config.toml
experts_per_token = 2
norm = "rmsnorm"
positions = "rope"
rope_fraction = 0.25
Below are experts of layer 4 (counted from 0) of a mixture-of-experts language model. Rows are named up (a neuron's input weights, with its number), down (a neuron's output weights, with its number) and show model dimensions 64-127. Each number is 50 + 10 x the weight over its row's rms, rounded and kept within 0 to 99.
Before each expert's rows: "gets" lists some tokens that make up at least twice as much of what it gets as of all text. This comes from a sample of Wikipedia text that the model never trained on. Tokens count by the router's weight.

# expert 105
gets: " New", "r", "New", "arg", "ens", "rom"
up0:44 46 57 43 44 62 63 54 56 60 62 59 57 57 42 66 33 59 61 63 56 63 42 27 49 60 60 58 47 58 65 44 47 59 43 70 31 64 54 49 42 63 49 57 55 54 45 30 40 47 39 57 56 50 45 42 53 54 55 50 46 66 58 51
down0:45 60 48 49 61 47 41 49 52 31 70 40 43 42 55 59 53 59 54 37 44 60 53 69 60 57 43 50 44 56 30 47 54 48 41 60 53 42 45 29 60 51 55 60 52 28 33 59 58 51 46 36 60 48 59 52 55 43 41 63 52 43 35 40

# expert 54
gets: "1", "2", "3", "9", "5", "6"
up0:46 61 31 49 61 43 49 41 47 60 48 56 42 55 59 46 45 50 55 61 49 56 50 46 60 40 59 67 40 42 32 69 50 50 53 53 49 63 63 55 64 40 48 56 43 69 45 54 48 24 37 51 51 53 46 36 40 64 45 57 39 52 62 56
down0:32 66 51 30 47 53 49 47 56 52 66 58 47 60 43 47 55 48 37 39 60 45 55 48 48 62 40 61 59 36 55 63 49 52 47 57 57 51 56 56 58 42 49 37 57 44 34 51 38 42 56 47 51 78 53 66 66 55 58 53 54 53 28 46

# expert 87
gets: "o", "ow", "s", "y", ")", "ko"
up0:62 63 41 61 53 42 63 54 41 52 34 43 55 42 50 43 47 44 39 59 70 33 34 46 50 58 63 60 27 48 53 41 65 33 50 64 52 54 65 32 47 48 52 53 57 63 69 55 55 36 49 52 46 49 57 38 49 50 61 43 45 27 67 42
down0:52 64 39 51 48 50 33 54 53 40 60 57 43 60 60 62 55 53 40 49 51 50 45 34 32 26 45 63 45 43 47 51 46 33 58 78 36 47 48 53 69 59 44 43 55 56 57 58 67 49 60 32 46 70 55 43 63 58 42 44 40 53 40 71

# expert 46
gets: "0", "g", "1", "2", " B", "3"
up0:41 47 56 62 36 53 51 55 50 41 41 30 46 59 58 61 56 76 57 40 60 52 47 49 43 39 49 49 46 42 59 33 45 42 26 39 48 45 39 52 54 50 48 52 46 47 46 61 47 71 65 49 48 38 70 46 49 53 60 39 58 44 73 51
down0:63 51 38 45 67 47 49 52 43 35 39 48 61 53 51 67 62 47 48 52 58 65 60 41 55 74 52 49 61 62 42 53 50 65 48 51 48 50 39 36 48 45 36 54 37 56 76 53 41 49 37 43 59 33 46 67 33 47 58 37 46 76 54 60

# expert 37
gets: "ist", "er", " years", "it", "or", " player"
up0:44 29 50 59 52 56 49 59 46 35 47 63 51 39 37 46 52 42 55 47 51 47 63 42 61 61 48 43 47 44 49 43 60 49 31 44 31 39 39 57 47 52 29 30 48 47 43 57 35 38 57 62 42 62 46 48 57 56 50 65 63 62 49 45
down0:57 47 44 55 67 35 59 57 70 40 55 48 44 49 61 46 38 53 59 46 71 32 50 69 58 46 61 59 56 49 52 70 55 39 47 51 59 52 42 40 48 45 53 56 44 59 47 60 64 61 61 63 57 42 52 48 48 45 62 58 53 70 59 45

# expert 49
gets: "it", "che", "h", "et", "al", "ay"
up2:48 55 35 41 50 40 46 39 52 53 43 52 54 69 47 51 39 38 38 45 34 37 55 80 52 47 44 65 69 27 58 54 58 60 52 54 48 54 45 49 49 61 48 46 68 59 37 60 56 51 45 40 47 50 77 34 47 50 47 52 56 48 44 51
down2:58 63 45 52 58 52 49 72 49 59 30 37 49 52 51 48 43 52 64 41 57 57 38 41 49 67 59 53 46 33 53 37 44 66 66 47 38 49 53 29 51 46 45 56 48 67 38 49 41 58 54 50 69 41 44 52 47 43 43 48 46 49 40 48

# expert 31
gets: " the", "r", " |", "ü", "ah", " en"
up2:36 40 47 54 53 52 59 61 36 45 45 67 41 48 54 52 48 50 40 48 64 52 44 54 49 68 52 35 64 47 68 26 44 38 41 66 44 42 36 51 54 53 57 42 43 47 66 52 45 69 54 44 58 55 51 31 26 53 32 62 41 52 50 44
down2:57 65 45 30 45 45 61 59 47 48 44 44 62 49 59 31 29 48 43 55 45 62 44 45 50 52 60 51 56 68 44 73 55 62 61 57 52 67 48 63 31 60 52 57 55 65 40 67 38 48 45 59 58 52 63 54 42 43 57 53 47 66 58 45

# expert 29
gets: " the", "k", " |", "p", "m", "b"
up2:51 60 38 37 48 74 47 56 41 30 55 62 51 47 33 37 45 53 49 48 37 46 49 49 53 48 51 43 60 47 40 67 59 38 57 63 44 35 50 51 56 63 38 58 49 71 44 42 75 45 49 41 48 48 54 54 53 49 48 60 46 38 46 50
down2:54 35 66 63 52 60 44 51 56 39 40 58 58 51 45 39 44 58 50 48 73 39 52 42 52 36 53 29 47 66 30 49 44 49 51 37 53 43 46 56 29 61 46 36 56 56 65 56 42 53 56 50 47 41 44 45 57 55 51 54 69 52 50 55

# expert 80
gets: " and", " to", " |", " &", " or", ";"
up0:53 49 38 54 39 64 42 52 51 49 38 44 51 42 45 62 48 67 52 46 39 49 55 43 37 62 59 42 53 55 55 57 60 47 51 70 48 58 68 50 38 61 48 34 45 47 49 54 43 52 55 33 60 63 40 42 50 64 58 55 55 57 36 38
down0:40 54 56 19 39 51 38 51 55 48 46 54 38 50 59 46 43 58 49 52 59 70 55 52 24 50 53 51 53 61 68 65 51 60 54 67 42 44 44 41 45 62 54 39 50 48 59 63 35 66 45 39 60 56 43 43 48 46 46 47 35 53 35 51

# expert 70
gets: " to", " |", " from", "%", " |\n", "s"
up0:44 30 47 53 53 63 38 64 44 48 46 61 31 37 36 42 51 37 50 50 40 50 55 49 23 50 58 40 50 64 70 45 47 46 51 40 71 36 61 55 38 46 49 55 27 47 51 40 73 51 70 47 36 45 65 55 52 51 55 62 58 48 41 55
down0:46 53 48 66 60 52 36 55 49 58 66 40 51 44 48 57 55 54 40 61 33 37 31 49 44 53 47 50 46 50 41 55 56 65 42 46 50 59 39 38 54 39 49 34 47 55 42 49 40 41 58 49 39 46 36 50 49 52 54 28 46 64 52 33

# expert 19
gets: " to", " not", " would", "ly", " be", " can"
up0:51 53 32 47 68 33 56 44 55 58 55 41 55 40 30 50 56 54 55 45 43 56 53 50 61 54 23 44 48 52 44 63 79 75 40 35 40 45 65 54 59 40 33 68 44 61 54 54 47 63 58 46 57 45 59 48 63 63 44 37 48 47 60 37
down0:45 60 65 42 50 45 42 62 42 42 57 52 46 40 46 45 49 48 52 70 41 68 52 64 58 61 30 70 38 53 46 64 50 40 43 68 56 58 56 47 42 48 56 57 64 51 43 54 47 57 44 52 50 45 28 42 39 53 43 48 25 50 40 51

# expert 90
gets: "%", " were", " are", " people", ")", " is"
up0:69 45 51 51 73 52 32 61 40 48 62 49 52 62 49 58 46 55 50 58 55 52 50 61 41 34 71 51 49 58 59 54 58 50 34 57 33 71 52 57 48 51 44 34 43 43 65 55 47 47 65 52 47 43 44 54 63 41 42 48 51 40 46 41
down0:41 46 63 38 47 66 44 45 48 41 42 56 64 53 61 35 46 35 41 62 51 51 32 45 46 50 59 59 47 46 40 45 62 30 62 53 56 57 44 48 44 67 77 48 52 67 44 39 49 52 46 57 67 58 50 57 53 57 41 52 55 56 59 61

# expert 23
gets: ".", "30", "26", "24", "15", "16"
up8:42 74 47 57 28 44 55 57 45 67 29 60 44 68 65 57 61 62 55 62 42 55 43 52 60 40 50 69 40 58 48 49 59 64 55 53 35 58 34 49 58 40 48 52 50 53 64 62 39 44 50 37 49 50 57 38 36 64 71 60 42 64 49 41
down8:33 41 55 65 39 52 44 40 45 47 60 27 59 50 30 33 48 62 57 43 39 57 50 49 74 63 53 30 42 43 59 38 63 51 44 59 74 68 55 38 52 47 64 46 45 54 57 47 56 57 63 49 34 53 62 66 35 55 51 44 59 54 56 59

# expert 111
gets: "0", "4", "3", "5", "9", "6"
up8:52 40 45 55 55 47 48 45 63 44 52 58 44 38 58 38 46 58 46 60 40 38 51 60 45 52 47 65 39 54 47 56 46 54 58 55 51 63 61 59 52 49 48 72 31 62 38 47 50 60 56 57 59 44 38 64 46 38 32 50 53 39 71 39
down8:64 39 43 68 38 33 46 68 49 49 29 40 63 50 65 41 58 61 58 42 40 49 41 46 60 45 51 62 36 37 63 39 60 50 37 38 35 46 56 55 49 44 32 27 50 56 46 66 36 41 49 39 60 42 47 72 59 64 53 37 41 47 59 48

# expert 1
gets: " the", " ", " Win", "Career", " Career", "″W"
up2:35 41 42 44 48 57 50 47 47 57 45 49 38 49 49 51 38 60 42 34 70 51 27 38 43 47 36 51 56 46 58 54 49 36 60 48 56 34 46 40 36 50 57 39 59 56 65 43 39 57 47 47 65 56 61 56 60 41 55 46 52 41 61 53
down2:51 52 44 31 52 48 65 51 28 58 62 49 54 57 50 49 42 64 47 51 42 59 62 52 63 52 74 61 36 36 51 59 54 33 56 52 48 51 66 45 59 39 48 41 59 53 51 52 75 64 38 36 52 55 39 61 52 62 56 35 43 70 44 55